config = dict(
    num_hidden_layers=14,
    hidden_size=384,
    d_shared_expert=0,
    router_score='softmax',
    normalize_top_k=True,
    routed_scale=1.0,
    init_std_router=0.0201,
    optimizer='muon_variant',
    beta1=0.95,
    max_steps=5689,
    dataset='wikipedia_en',
)
Below are experts of layer 8 (counted from 0) of a mixture-of-experts language model. Rows are named router (the router's row for the expert), down (a neuron's output weights, with its number) and show model dimensions 0-191. Each number is 500 + 50 x the weight over its row's rms, rounded and kept within 0 to 999. Numbers have three digits each.
Before each expert's rows: "raises" lists some tokens whose logits its average output raises strongly, later layers aside. This comes from a sample of Wikipedia text that the model never trained on.

# expert 6
raises: "|", "-", "===", "In", "\n", "The"
router:433485566421483391457484494508466584487469533538454504561545464468484446442523484489538473470504467591552481534571515470515518448498510546620566576598458456526505524465459430497501455563503470472454520458453463459537506499514569556524465531485526479391531389504407501546530358503600464548571500511526444501450522596497479500518469382468432420571486407492467399438558502455544430501447459559415526541567424565501488580473494470475428469545500422521566508472486565481483609452503396442525495556455443417532514535452443573528461538442539532452600501582467353538421462517473511459
down4:501446497554462503496443507451515462521467532456493518477385479494477435584451542421547492519470531542518540577445559497529472552388525412443518493571524537425581511527543486532538553578503451611459455509530504453473509474493452484508504552523449439493532636556500473473561603532500524445537471513536408471489511451442526549485597557499477549441537596514546470452550463359493535512518563444579501497415566585492468469428577559408540603529559458427524514538512509580535532420469526471481537493392610529538495376501461508512394493469454550484608438520510484450481526459522570461
down5:541532507477573467448554486511543549516518432397510412552528402514504510548486519565547527464485489454580491476517459553453461432477582437517511434489434580440535563486463545518506445496576520430506469483473608583618470509464493554525471467514480541563486402481508524504516424628616447582469439436426447391527447437420501577494536524514449501564507422505477528434483418533467524516485535517562547525534514449496471528488481554644386470601511510475549467571505489493533591531455567494626511513453451492542444575448538500500548498507591407546586554490500471528445652497410418514
down6:548487540464551456529415369482502457550458508533480510488554560347446513554505552502493404530513507437528493475510528542526563412519550424540454465483622545587414444421499550486484501461440505534456576412469544469503469472517491513602429514627467426416414473506515564441454614476563548483574497538455466519498544537466557463487540535476540410476468576511503526418493530519464435515531523522432428616447500603557437565486440525489434489539562554414476506562516566591472521490488460539557497532566467516634561539509525474520453480508486546442534467506560493463543486503503617558
down7:588562546573499595460542517479532450503471424453469462542506373510483546509512521455496506520523553434538451451501578504531580537549562513449476490484524616518462462505464539536568421559452545496516547438544441468534569467394476548537552569460515523392555489438542483490579501492551476484487530480529472539580458568584425535512605543548536523510525507553495474481393568446451407515539569458619608427571432488539529520562541424541460436484489440538410471506504493586487446464467483589460592541542448507465420525509459408467511517489477495472502602412615434499520442491546551518
down8:554500476568483499554547440479525501490515528546529481591548497468563583395527452429484520562476510533527478436536516513512522582456516478523530479468510556561540489483501447497450531471451446632510508571448519459434495452558533439507515456463460538548388478546407466583465645496417492498473521541523500462548483421486530590475468530595484459501414537482569563584497436511422446570575476436440442534473469494451552509507509503546459495493471531543458561507445477491549551459481521413522506565509478562418505439590424521554538423560451591495495453513556469456492464528507536499
down9:431543490589431465489495517515426429512432515470591476540489504468506512497514474490467386478488543427531564542445526542484492460560620513485498402572483587394588562539537541525501447543479468500381577494486531469552525542511519489503573499496445490478479470478479377513500568489455496529449434525632447503436403562538576471483538484529527558483494443528495528521514481591610528500577484544458468431524521454501480475571589585504552529515441554485608538515530476439480505560479472517495537518554491505445502486506414508515479494495427433495479615448520569514551512516448498478
down10:461519564590530438540491584412559517489539412537471504504355546429418485475502576438487516498473510397429434483464529495477515324469549599388435583436480533386566529590464522497500581582530592517501499441541465437574562436582433460456563482409500461572528485493516466496454471533560475528491540523497585463461510616512518529479489480507555489471466570532412519449503493522478398562564552527532477558500462494499537507443536506498515582560476478417575523507479488484529471464567535563548499525551499463592479473535377567533494485471470434484459483508541476424547500433574518450
down11:437468507470561503483607435415437520411513509421528510510531430522510540558498547497499498487452600512496527409560530598498429466515477542557505470439425553526536474547444552543538464492486616547488512501458444483549446515506482505526582507470494444504510480523529415517449559563370512436436446552509469543426505513494577509540547560462527477547463501466443504519465563558635477567462502504601490526563452550480474589453549583445462388558498483467448501528549507536465451537386496424436488501562506494518469521470452484439504500452492435536480522481484485558479477462517464443
down12:412465500533628506482549413497583466445531505443504469500484485484445455461479563457503449520466444479532535463576476491546538480533430539553497509458527471471542545456426452660441412564556445597469525467526429586546515493476541491516529538516523427600613415591464445557599620411538596476445555535551502456534479447627557491490583467564508490434532524500477494515471567485396587380480539551454465488510590433516503443518505522462535473519528579423436495482585514474488520512493479495516508492589537573562487504476426476552486582546515462521582607540519467563535493503535375542
down13:565518500536586555487526479484459585510505590541535528487449412489481613530461496359468520463520487534519579427441474434461554474588466608456489578512499542463488507511456566496513505574583564512526485502469495549504537491490456460460497484499536489453496524554487517496505489454525529473496550535546568522416572491442511466616501587470449434479397564464548493614472508355464447547476513582488440419471433398477529530560477466475481475512522493475479500613510561465588546523449489485501533464475525595516566470537503567494469518417531476451498510510491465410424551491481472510
down14:544481490465525477490498436530494438459565577494541428517517484553453466473509453496489522496512514402438457527530478409501514518442535553428492499527447442502474461561511423586506472447481442399452446469518487547550476541562510467515519522594553499612505597560507531480517468520485550497473590500538515455495490364476528570566466562533434458539485420487394508559527478563526476436525527554506449485613461488415574561531410534427556517444495412566576493545456520472503512494417547510416540511461448464494459491487378500468547597605464415533537476534547573542465493480562406445

# expert 9
raises: "1", "3", "2", "9", " of", "0"
router:433553398484456477439454447544535502473522481431538474506496456553567499498551372500507484578509468461596535464412442602572490535531499418431486542480563508422575393521495581543523559544464470397553554506481425513486447587577470448568445514495521525488505492508395483461398518549461471508523557532543515529445538584474551521460466532455458547548484585547512498535460509422478380417522503467510449515526440487458449449542482516590529574444429500528497545402471530433571456454535529500379477431552554499572389483516491488472575449608443501552573495476506509557347469565526488537
down4:434458449571466565408490571495501491445540528509638538474491608532511501469511438432467467561491490545467579589510522495543422393482500466471425416444561456522532431498393452622475465399430517461537469514484526448366577355536487534513533441436513529458480434464527537534503462543539489527452435488514544624484532461445440496520504488477545537433484414554450598526428434561470448479545356525528507644538533536526477509540424553498462388424444539472408452492566518550562583465480482465480465467537502514464545504524474499552494512439514597504543547487481456534516551585489524546
down5:476486507437437563527466558492529534514565453489493530435498511444473463451530517503446422590567504492587483525489473503505529488536585487439555549551450518401501496492456464453454527537529415511529592492454577569533338449534465553522564536455578446512456512421535462473496462465590491439477473518444527486436448505507454536619485529478578387481465507555506413538550554514614536456429502572449526549509485508584534499487396525386468457486461454409518511491450596449462520485568440390478446476485516510499504489531508533505572423481433544515427444450491436498542599441422621556
down6:523428578487506461419429476505451497524497515544579512465563618521479483491476497576456563553466505516618554459573592453529620453521497468561496495528505484471596519541549561486438469552449434509467468582514475575480512472496496420451556551525535460518480540571401510590597508453530521505403503554516483450446539437547490584545438532471470531439531496421496440420567464593574425441479597473480515461529567462584526436534557527457536474440458578506573530561475488560474501416514445513428515532423544471620473551435380461612548521492395412476453614487558474442447516542460561488
down7:477497523471473456450498479540507526571558375503491518517611495457501452440511471456516583524543524481480380478646512486416506424460542543541509473520479529539446541609515534575474538540420542563485515540444473453494480496488489482527537487496453521488442482482456440459491528366646492469515405517534497458559521428448409461519414457509589459551457423511433487512464504506526513472530469443499651507561494505550493528547430472529549444546538497438554495494565547518486519542530451520533508511517528579482503622468565536466431457489475521531567468546434541520531488540578499511
down8:582514527469537520456501442574494507569431516546452421464499584521414543410490486479436517489425498480529531554453590450384557498577510503439481467466493443473452502600482547599486483508571411540487508575504477542521476531586494527499645505520466544464463523449498510492448551559453553517468531446443520527471519524568486410530494525552335457560477472573511518528521511544456594515518473469513448498611506436486543468591504456479550432563487563415463475433437479565537474465489466444499557512576420477372425468515504446581492459539592444522491541463520576481516573509429539428
down9:464552453554414478495428456539547554502562524428446527465450513461529486469447518441521561486500544458503501510432506496495522562532455514446527494556439539478422478496518469508483542500448503468590601492495468470435481489533537411418568570522574492369477611437512418503485546539449467519555576566416572532483502437423529424579513603501565377489553449581505520452433480585425458532517477541557443534597513534468527541555403502520536444486505523515463534514513443461547524444465558563515549528512460581513531471496536518484507507466477482446482447543484482384520462539435475528
down10:512470544475474609419462491474449525496528444492585556497518534482475580461508432457635439491584431513434421499453548543573565518478415589569458505560500494528478442594484475605503536491582519552454451516493436507426377491507447566471579478455505489574554489512460569501605547456497504479539464503490463530564463543536497453400524473493499579494381381524493455454497512442502466460498489446537474557450514488533498548555534473487520469531578440402579443536538473512448500423504563518515508547484568538538403662567407418526455501479475441526572519476482526545531554413548452607
down11:514565446509536461457513506563522499531441474528432409535432513498379504482515443488429482460536494492530491496560503490554529491462447562547532579466528455497473463483461558430533409513470518467546476448526478512515414453550509418539509509497474510461441571486514466475540518553572496585431559398555483500507483431492608552528414420469449486523537512500523424505497483548540499538561537471509410558444569435577469443492472520536558578477434373511496486543447454332520580524453566473476445390497585521523561442510583546512526520496480547577378521460509511405431451465468483499
down12:526467505543364458526442557447460428410414453440490452541497504551539541490485527518542567488453517344503519521573543534416381586485520442541550501550514485489443519496533448594481501516519513436534495470455435445466600438480491509439479536512434449560483539576430562552425415484477462488535590538534538398462578470533458524490556556516425571601458540551311429477521460496534508488532481542524512540489440452596519486536532540453470539480431498493553590508441509552465505485472450464504482458565462462423516407557465479437491491486466568487571573534465457536507540480481531504
down13:500479581525410427446454575529576570541454552654519502495483485422520581426586435478481556410532505474495485424378471510540462490456544538504573503455542571508531412486559456547605472507544445493481480650589497452498587511504488578483517465541527512550473416453531514604421468382412471549565454486507482478593463460500563593495475424535453537369486449468578525505455473542479520454495485558548469406518573490515453515510514533461478439456502491511538396431454502474450494531437434479535379449562564443533483421534529568485598466584646545548547544538566567594454539463436432529
down14:444390507523463563535482410473446459539532506505617473540568571560509476542522568424536468476480439557431555612474492486559434565475435516599621531484517461508474459554512500422475465536535448537480506345595522580499492495503441501511438525506506434482472526519373473421462454538481504429503434540521463571498547526538528566489596520407439459569542462452462490439495474472472551494498455459540553519579374454505483528373416547519566514605461399507570455465521488467501519522521482464465505504498516502459517534520500417506444508570515485559530435544439383514539457429557537542

# expert 7
raises: " p", " a", " sl"
router:483448519461486453586566428522516451512493475548465489515495485543525604428519472481591522498462490495444531435489509456527485507454442460489438479470467513520540458430612551598370464434469509389453469593426517529536482514478522530448608573468489581523453481564511457637528428449512487499542564397436496496517633472549464553538541461591513554451443469614552532495455402523580381518477431545630516472526567506590578499444393393462444478442460410502580512460469544545409514549464433522548548512426494506480567520518569562579524503568511495494478387480473444613513522433557515480
down0:584595574510478489563546467470571481480476686459505434551493555506513514507492455521465509545528503452515472444504458540479469567466616466479499438430400511506482547463484496445443515466621475479531490490464406546520502469468531534530574488480507513473570480584510553529454484417406457364496534410557488418465472520514548421536568473471424598447377486492513515501494513501550506492459574481512466460449543516444507426466379511552447465493544469489520488504430621556504462491550545528488417490540453546468496519358521494503556392548507562509561407501464495500555508507512500506
down1:509540516461556483505391410485431543549477515505538504448551564497498480552474430473490475454479488432486587564433484446448575485453525481564559507518545521525495517430512538464542509579533534485475544437559443522445362515441498491455520553582584501461358524464499519540558429516433550495421457553524520441505436465402418575547505510479480446524467461484549386360534458527434562450492539556563501511527465488529460468496465448602458551422491557495497581402597492503473514592485457515482561478486484504551592439507498519420551433497597484493550548517470453558483533536552503485
down2:454496550446539513540557486510509483549521509416532578574490515514588554561435451528526610481573515504390479520425521489550497509405545498494505480566437548485511489477479492376495434555518539517467555461453542456509490438536494502575639459562630481486539468489400477480536501423571406510451540416510491457440486435581478517526580522407466521425547433549472437497504558536372580489511494429492434581542465497512518575472516429458464528470573530560430523532467495542565537573540469469462551523502533536535531483561549545536512407510451479523392526422504463528527543551557423546
down3:420472453502422501467542466530532455598535465395431466489454491533531512585545470513536492492405430592557437487550572617569470536507529516515494525472616473480405510540524556428454462482381551450450538394539545455492471458534557546503359577517517543505563436459526518594460558635554454429398488587553490561481492525493568520512407482514495483472488525382502497571555532416467548503477519455382497542558513556356439504455472448491527525477508505473494504478453476553493591556490458454485517522518514453524473417483512501454496557558520543541515525526454453553601627438565471479
down4:542522504438551524428585495530464537546532594441561570475412524544540552545493456469482422481505552561489474487486571417473531551507457514477470502492502533472586509562477491534454429489446483450513559450392403483532486522473612544457481454501494424499488390484415414497501487515412426448553519522487510488496439519465550528557551513485422457482419527534427440457439536525488614475541450511511511594488657564560518555590662473480526521474487470457523435520466429537481475548514506518550497482641563548463525504530466552530513463514467444442527514402524481550461489500519581490
down5:450486511495423482529416529565598532481547440601507509557581509513533462507447487639554532389504512453445465490479426495502423516452439490534470537463522514495496457532443526509479560466471549505595560429503496462498508463437431555538537482603497531591418528428445479532534483493501478439539494557478567503510539480555444574489596537398588454597433481489542467463509520509501422585495532508429486525593512424561433492453487511479462537495447426457475508538434513509570473464488460400509423447486516427416421575550568483525493526415455525516432513459514507494460433585460466414
down6:469472644429479474483555460514568413503599462357527580502457458515476508450484499509541537539587486599572511565508544551425495439488525477491510421582545512537524424603575429519498599495409487525538600547572526443537515550462513464474535464541490472399608445492447550478420478523497425458428481544492499408520454516566517481448498517459597493441590525450449443368467504493533510500533515508474487491485511558523484523502490491561525435513615459405478379433499463496572529436509570399570361532483569499565582427493542410409540442529410548500518528526517518565478541457459462581
down7:492498542563501580492479597583471493586513621507513467530463568519560489518488495449454522402590568557494397501544598421537502513493532541613461431571516401494526549567451509536464489536583530517399485465525539523500455464451561469475515499497506477568434450596510519469403449446517558558478594515346514536621453464435470565492418484468446554523502535384454478468509456394450570484414527551538513534471498478515496463556477440488494544416577438421441503561483506405574497474566523443527472528542491511432429451572411549457600517516469464506461471436470528442521440520430478482
down8:539560502456404489411636454567478485465421548475415558550462479467507368496536619483496526463461532469514536487440460519500496530483522486475557501483511504501530450574601392555481454524625425501415511484548428469414562537509644445502504489519537451441444461532609519436480497566473524438507532508535493468528515495512456498519541555480504551496561530459570461541584508578482615502496500501526457451440466459591404445468496493528430557505487498533451628474484469608554484499566483461531603520554504378377479497416528659561442502491504574532494457456443526411528454462551428521
down9:461448477489399498487500501432608633511569433483510516551423492438507479409542497537427557530553454529516541492548429517514531484514482494493480456511443468470533534501558554465550506498518446601456485471499560478581555510461457485508483519503517638484499440487497458497530513471499436514468516451449544448552544562516496503498505551507502574482556477587560575413535349498503430459454515545552440474495494554602539496531452495522510513424533503580507468451546580499509465538496448514527520504552509443438536516581476547479505338535460465510539488495479290523413443516457539454
down10:453509518557533473499539542392558552533511557499528488544604445507499491511545603454441412467578403520521556552520499512538463464452594537474500480479545492457504497506513541412437444562517474539499529477510541536461462463482454509462411457480451469457497497479401567511529478409415632457474463624574543484417450521556468581406463475537490541511458529531529466466478523494456404489460545524483524455436579529404477540551476525410477377486583560497496493558470437570473507555569511493558544494511549527470469537526506557579486508517530440484510529608464578556511447420606494498

# expert 10
raises: ".", "-", " in", " and", ",", " for"
router:548509588441400488418483508507423455598408496480490457461470535543502494492583556579594468443489564523413458440524526453563488486468532521456495390478463527502446480653468492494521488530414491396563545574505574396544472533427395505518385480501453437472547472548549465500555452472487519493436477556513461499489535552533518569506473464441504433436448490460544457473527563492612560495546488597518549579480524450523405523416603570421528536470429485488537432553442581419503499564589553466453561418526536481440535565538458574408533518480433404492515510527480497550462471534500493476
down0:470472448443543551464519540520503462461301552474545491494530486484452435515474377538377496501512462492533495484459508461523581580588471521487421518475444440474524448527528420534505600461468535462500594458563632452551487520522400518514491503466530497513538460438521573382449497517380553507572547588611456483575539546453501472453572541570433565476509492466595519567472476519639515549463485443473486536580551542511501390554461495505427563460463478485481523516529473518506584457445454508617487483567555467522448450430511554388496531423479493584496478517464440530479510499519434537
down1:597486517406487576547540558642430489466533549566465438458455503529421519405497447462456442516430490467517439413403488465551568481520468500541545575446542513504512492470455559462488432545481590527446467525564554500515515521415561462500541502637514473536443530477518494540499526490495453481417494551471360458581478448517502440481494505465499523478551485503533533506445541551476516433463508450510448479524534430430468528478460488528598518502397491450465564478494492484547538539549534516503587446462548566434435435350470421495619475480472396441429454557482460518552479443485513505
down2:515507484531517538432485459463380530479387451517485475535480565487477459509437487410568580518573578377521472470476465542441539556553538542506401561603498545449495475489479624494544573439514508534437519482493485548609551504540504539471414363525505590525568465536537466453485547556546422532494493498539444492506559595486475507475499597505595451545508551554521442544505453495493503416453444473419501464565600522568518504502455535515521467482527541468467476391490376491454472519479475461479473491531447479562495540562553561384539510493521482485607562485498515551577410452582503560
down3:486457498532413377506504458535462489466582553386533565483446359521489525470493432568474479455414594443448526553516482510552497451518498420566522498477554467443490402503413549568528576477560542537578470489504475550313480493473489493492580612524541436467466527510599529546579500523423465451458575504519568564483442624513497457513458512552431497468541492465542473510537613527461542480559531575541448568461522491523476507495421504440439450403299564493608585477483477515497529470519546390476500525504473546508517455463504528535440515403496489579535495472458458450501468571428495500
down4:385485437527616487530499484403394526529492341494519471485469557492427527497488482450527479497469531499522515486423456583605446545513513538543545516504401507518389495445517455457443559538512385552383479454482507460461468552568504557474427507577527540517436563484584581421552552516579457488541494525534444538443415534456501499487442533478567538461502458435488502456512539482472424460515498536444566504561565490552416486461456485579508530484474421482444456500482363565559483507489492535541478572512521544561512444441483550413553454499426495471494481542528464536539454498521476559
down5:459417560510487499495488464509436527419555530490503438421486460499516429464535520495539480489512517466516605523479591492416600550542553547566592451471518563459474521457498505573465485518489464450533483501470526486525546458484394565452448518514491498557456449526448504499452497424480512493479537554611559488472525487590539457452576588514465480516635531492480557381451475443469427436498402390530488535500424554506491536499456443562472540544503522614557521403424495515517496479463501507470508520489464543530446480503507480349457438541455544489552561496587534503543525546497415438
down6:458537480525567541504422469486496497505516404565515470589530571516574555513567479520554438478524500570573551487469621526503547582385589474573433577463510515514553553554502546488459461433472564529543426484587519540460462506486525518483456540551523518403587551485479497428474448451473524562524512499575512512617595416531570568597522466473601512543513523532456459470447551533557495460475459440506440498501514513508511420519498395579521522515555560461422498463632468462481534385506487494489516488569454511527480551491553502613430530509471556513488501417356479471582454544552491521
down7:458531512468544471476531603505525482557476566445456546481537498419512470535522350470450389551431541529555535559480512483541426483461549496436558545499435473448566473537569485473523461511502445469499590492487546530521503502516501459515463477565423542512533510475469461614530551463521479478541496560529496505453515525543442491400458523464465446444522419553511544481592469536473453425479505554477489526437427432403592525416481527492490527459440474490504659532532628538490500443615441485494529551445496545436472517452475604622539534581393553523536449480527484496530536533490531479
down8:421483479507431448547515445526429488575506565546493460510512449421577576534456465509445513426438478490542588488495461441493516527533466566461578457603437557458557490521530513501431484590570554522515502493492431567474554492530653478489460513572490538500416496418562519587547552523566462478514464407463590516506525487425529540573518491504458429467523468506521506466574504421499367425449532488515466515423474526454421512561590471510591526427429449550430450560463512606449506499395568538492530580465518485461502510502467526398487459536478524534521473594494508446496433514530461577
down9:512533430434526424541404565469635511540491529470537503546514470411478515472525523633448471477472431568555561527496534529486538560537475554465479451484461502485399528493446506474452602500511502562550438450495397526555409511533465505504509483514500556541529466516537482497507517473493563522494505360403437481554524481522520495539363514523429471475511497582410452491529494529480554531501572581470460564516485450560562469428597514429351459579459481630560427494466611511434449500514540543510520528532442475495483487498505440534531539544500516495442477525446461426510488521490523436
down10:568509450540568534579557461483476544526544496575435472542576552513481438597547434483578517551494513512480393453521549456494466553465522491541500460481501515478483592462557441515560598516375458464500430508482399526427458537539588467491654475479492481608546503558504430509517555560426597482530562425519574615524554517427505535469496471533586446493451467525485479479582495566510523546469538450564509466499551584455493417543536490562556471449473533568431416447422436529461511498392434441445511524476442457479518489536525545492458529501510576532539495449487578465388468526487465532

# expert 1
raises: "0", "2", "1", "9", "5", "3"
router:455575447520598514558454522511472419477415498511435473520411534422528445511467527478498468469570508498538463508463435559481581446587514527490483391498536577475469517474462550580501470559425498493470460450562525423482464481465568513574527657437477523567565523530517466409533519594515470474573534489520468444526523392519541514470489456509475551440588514489471453519493490488535450530513518508375535491580545476545480485562476532552435464511524549454456543647472531595451437539464530595556521574449510468528567465542536430404521531580514515497465526466497437497504578589551495514
down4:496514439383545525473517489502472536500527467515480524443501508477503532525540615483519442481498444494480524490457582535579513471544463528476521512594625452498498489469542551450594541514516474608514401470405512645461451474483535462580486464520604547492489409535523593435492490563521549487613627516519448482487548539542477485467597458554562484489493445618490539574546493482490549429461525513448551503544497476534443496452548454326422451487485499441518481481557474487493558471493447557555528427492532599479487543398439542506427528536410484467483427509361572463546527534526455486
down5:479429401496533430537515473509494530549485490405509579555496362405472501503538496505522536469474487516552460516535638508428509490557542493492421533557472443497544452548543511577478568437582475454501565488429450493479484565480488514454473439548475469474502519514497474461492489589489508474458489478453497501542540544430405456493473424485396496542422417461362482476526634414548497533561433511491532447552511435588578572562511488521520462451435441494471493510463517494496445465557547453506402424404581452434488488459522555474552503497519490463466592578530494511466468441428470450
down6:546552498468517498477519498453506505443547543515561537509497498573383425419580548472498501364513575499475447475498421473521452514501510458448461455516549493539526455481485469535540488487491357457549539508462557513495525456484489484562571509480433386592564571497456542538500528535415502509540514459441496502534552581494594520467462494438464482509451501453430577442383543514484626508520485503524476464527617462544633517540485650512483530515482497421372541508466558542472536505469512446462516506445501449516466515523533500430466523574463436560526514480665488483428534500415508525
down7:540527401511456493458425528589370448469546490520517500519476517485545473505445524510519357577471486625518506423541482515581583498517477532479490544499480562577510521476493584513465493432483494567493467559489550513519474493491477634501521526473559477371569584465474482616480463505433470532408501457567533538546516509516563481547495465491491504535475544388507486514500610525505578548460401502535460518470498487484539622552621447520543508496463490516524513525537493446592608539431510427511526438430552489493487471432589482499436500487442467498460537539493456526528567582464491442
down8:451497405468494538474482528579563482432471510485534500542557503564498475439500486512529556432536514459496464558507511526556501453497517506589504499473548441536480479566505551433525380492404577496455552515477512566469486478438569523571533626397467494542415471437541508543526481464529428521406480451578573476545547529493486517508483528383458574524539552513435411441502448479542504488512420441452561531389489615465553461491431545458426533544477528416525499575507463434501482528447460517491537525567511497511527510496421601436546522494567437568507544489561477381528589637501495471
down9:502529388583482527525499448407478537486475516535507459602477514430508534487538524519466570515369492455560470403582540546484490492521567475522565421564515595465564469457538511516559519526493496441485585515585563549478535545497486398463486468502504542519426407523502515481546550466439523479411535497520492564519492502546508478488458476475426563522441487402477488485498417553494527546498532545552404488563438477614444441614571524447578617511503493452533453441478489550563508544451472393539508535533504398443584484507460573557493401313523446536467503513522413526579490539449521481
down10:483516459459498429517524456546408472542518468536509447530462469519500524491486426409598501436513570545505459542557545521506437470433460587509561650536484535521473411522473482574525557530440477482475569470491535397459579471615532527548533556537489484442415441518496426455432565536508513478459515509429424531491511444539484558496526502447393411445470566584539523507448485463497509485512551592503434542547489520579561518508436452521624566405482510516410477496557556587458539445485487486501498518475498545507483587577475518536515436581485442492402522469518454476463448511455444471
down11:436536464506534463591475440469448552604410557502563492532484579458489500511538529415527524529410546558405499450429392465522598554524476472529568512477530493417540533437444528562526536563592483564442481441396480536555534580498537498564524490488566500503516503514499481402377318585581482564522471564498450466472520484454518448432529470535542513481477536523393444531482513462463448464505524478405553535466446473454508586552461491476478415459409441537458494475485505466426552446439522587527478507556455513583481445511432536501596522459492569584383510419593460570561432502468513539
down12:438519502477566440465466531496513523493497496451435444549563500444473481474466487518514444502480457517538377491490432517569528439396415372537464526438473505549373491450403626542464455506447476495511422446552464459475518553442554507493451518487534535541564571525495497479459578508505498553532470574574413556469550532452543447457529519483489448520505450484508438511433417495533436479471550494452531460522462570428472486438426442502502558477527514422553468499400432459482556538518565475553430464510461533536505555457491472507565598539520475498496447397460514524561516504545521567
down13:505421443473499433464463487589500468569445485409450481488511569569531422497548469428463466545533566527600542512544551502471598452485535409556478485514485541569479567397457515592479534597494519441511573453498526511468520525502491488502491473468447422615494624548482333489533486504548472501520466532471537422471479454459508487393399497552508423565444515489504438526506412637598517479591503477483497512513490423526449566507472524442470567430520533501542550470507481487466590554373494459520486487533499610532500419498595447424543405540538464412453462434450536521439503511450562475
down14:533538516450511522506574566435556387548538472405551537546396418447442552509529519571487538549569502496498527532561539441550425396486508507465512560490462577453470518472532604553410428537603509502526513517499525501559428515499508510483568546390507557551421548493462555532407582518521413496453447518482504461485456447426484514465553559475409495504544493520426528518589491417530397540524490490464578387524535485529437526496481482503540503460501471470390481415550377519507522541468543552459417428519489491409517359481553499455577438514505445471509597577507442501552522532490555565

# expert 11
raises: "\n", " In", " The", " ", " C", " \""
router:579473577576506456471500590515555522549581484470579459524505453499488437545512507492531461491516527510476533448553506472513419500443443370511519450471447448503434487503508491558499551530531475484491532470488490477511463487549509486436553493530484461477457517433593521529455518410463414502522509591457477504562424448529531410465497477443496486599396432573480443525528460428457495546554481437566549498476466551525604511508458534391448447490473540494519494411452486434516466520386604498517430449569530375540436549551527518489569524469466542539508507573547515394504520533442519447
down4:499561462533574633472582443478489474581466525535538485504499505527419518501543529501475501551547573570436504549515576507546538439571566463505490507454426490544485568505586542513475492503452525626543350572515471464447415381481454457478507524454553583479400442557485505520430469417462468537465440458460474509492571509559521498459489416577533484524425465473493426458494548530505486464488397476608521452553553582481561584498526490482478501442513375453454492416535549515513495438496515517477427391422491498492483488487497578523597560411505464510517524542486516448522493461481447504
down5:572503444458385590446528567516506499435484481544410537413511485506515550410505402469438566429529477578540492586406537458479494499529438474397517554513540511491470581478449562506519469497517481452494564501505548524445499474549506465537437526518557455471511456529510442429552576512438558526461525452579489461443564462565512562529498577484567572532523482523497501401471501491434494501570530485500433494458525454449479444514483446595522486504483563521478475386487517613583479459535419507428510414452525553535512439541533512500480420492553489527479489479610517533496431540576612542
down6:522574505490461543530477610513514487438461451561519525477465564597481536470549565514455513516456468530464514483570522543471492511412428433478539567492415539601444563483488438468582500475584487412401569483460481509492461552517509494477487568525477570496474541605531461422545516504688600563584488475506521488477513530513572479442558505583492508485534543485503499498449499460426603523549422509585358490516425491486491454432526579428522417482517548506461496512573425455491500521527470407570559472475486509518542512478510480455480500497445468484529485421597597482522475420538470519
down7:461490508528459547540511471433520449452450441480447500552572520462539467523500438534515455471555461492435485508544525490544500489513634492478419487460449549576550503479624562519544472456623451386544474539474522608551478512474554458474492506452598526477421432427502442423478565504516425477530495521524471552516478579461533508527588480563507435526482529457538591613545465550448388503503513497535462579495522476546497516432561487493452466540538410584490514413535495482466510497533439484535462440396508536487494450592494498396393513586397494509548453496492530431504558494446532454
down8:549382536529448505582554551493526411503445533601485528494479575556488476552569499473533605452534567509503493473467487441489510546470519570432496453557522498392469547571541467462525470491571431477433519433481541520476454497424480532522437523470543495374498508462520508519408492563547452542475541537522512490417502474618487502552408445481449519472545384492476425502457534478470539484489450532518403446458539472545441534511504559551448511431449535565533521543443518546534435505549545430485579523443472516553465503518499543508496452485440439472534453509501474518447495496586471501
down9:542571497498543404492557427564503587531550605472462501549476523578546481430459560534443549512511463499562701525518499464536505492470492446503546521477542497489515499556525505554526539472518377527562508473568501500527445529433524591489516550470543495621537516448500476573477513486443521488470489461529415508584517520549499560489442555432322500454454538461446532508515455541527570509528504483545585493578553494555494556590560543542431488563494476525525541501448462473457652422462504458465469474493473485537564524466477451491507489570460404525538439439505480630489531472438461442
down10:450555522529574586496522547501555481568575471532474539567559429469475594573503485497558483488424505566551470521478439497457417567446499506380506498550489482522441548385421537537474393501522563572541520464526541465532653564473458463457455422459470424488445487480506522494458504536496434571526386510535444576494434584544529498571507455570487455489475434577506478458514435471508498529513597431512432494446517431495521569400550466462563471400564519526503477450506531528573591479472509526595535499477488529484486514480649523554548553458505469483469547545501491445458518560502437495
down11:575396558525500592483497515471549451523550572544496504471478515499481512589448469436436437542511467538424550481479464515550503440545420492492487508542495425476445522441618453413537487433519517465532512591452453540495560498418488549468540493433464475437494484510540557452578463452521566527334502402494576540501561501434502495581517478514446507488482546442535473507498521456545459550454455535558510477466499485586501609512507401428553510516541443420466513401477436381584498549506427489495603457543531519524541440511402488456470517479614530470476530497479466517505524497511513540
down12:420457511448530477494630493471471549487529522544554454507467462465605486512437555511563496491595530532499518545505549509459492500478511581546561537544530449595458456494542494511457477518517445594544509479493523540472579501548474543495480490469438537466573488568423531375458462559581441465489455370583487487599535505596438489497448631465465565462534581448434461487438587463557471528398525554519533538487448534445501471456569564563523549477527498422472508541453539483426454463549366480543438554525451431505485537457474526447534440495491486505529558449437398534445476536501613598
down13:496556439502527562488542578414434450421489505398478479508477518446482520481429515492481608406473527368533457481564509505553515506378458542538585534526541514505548519457548484445490495585457520494557532507496526480444489534473497401438574494517498549552462508475458509544517510422505547528531484471522483566451508611525556451490506485485409605549532648500514430423399457538533503555496402471549489587501614551603536448562516586480462510542431497495534676459465518554501524481449400451383535477536531486398465506519498495474457575391510487556448475355569537500449552524440501511
down14:549454493568446409500506497472582459498554435509531500428447466499522450524447427500499511499578568468436528544501477536494519518509489522425411555567561467490516440472495487508503509561501546475490451498553549455479447417451530480457558459480556552470560518553492454557508495495503509493492535475508514472547521430464550517461506440571418510532454558606500523510541498524474355587549462522469541442599531458485519531478598502456400448544446505445457469499545459541511559547525514507374511577394453484527453476523505603506533467562456525514418513420369470456536407553568461530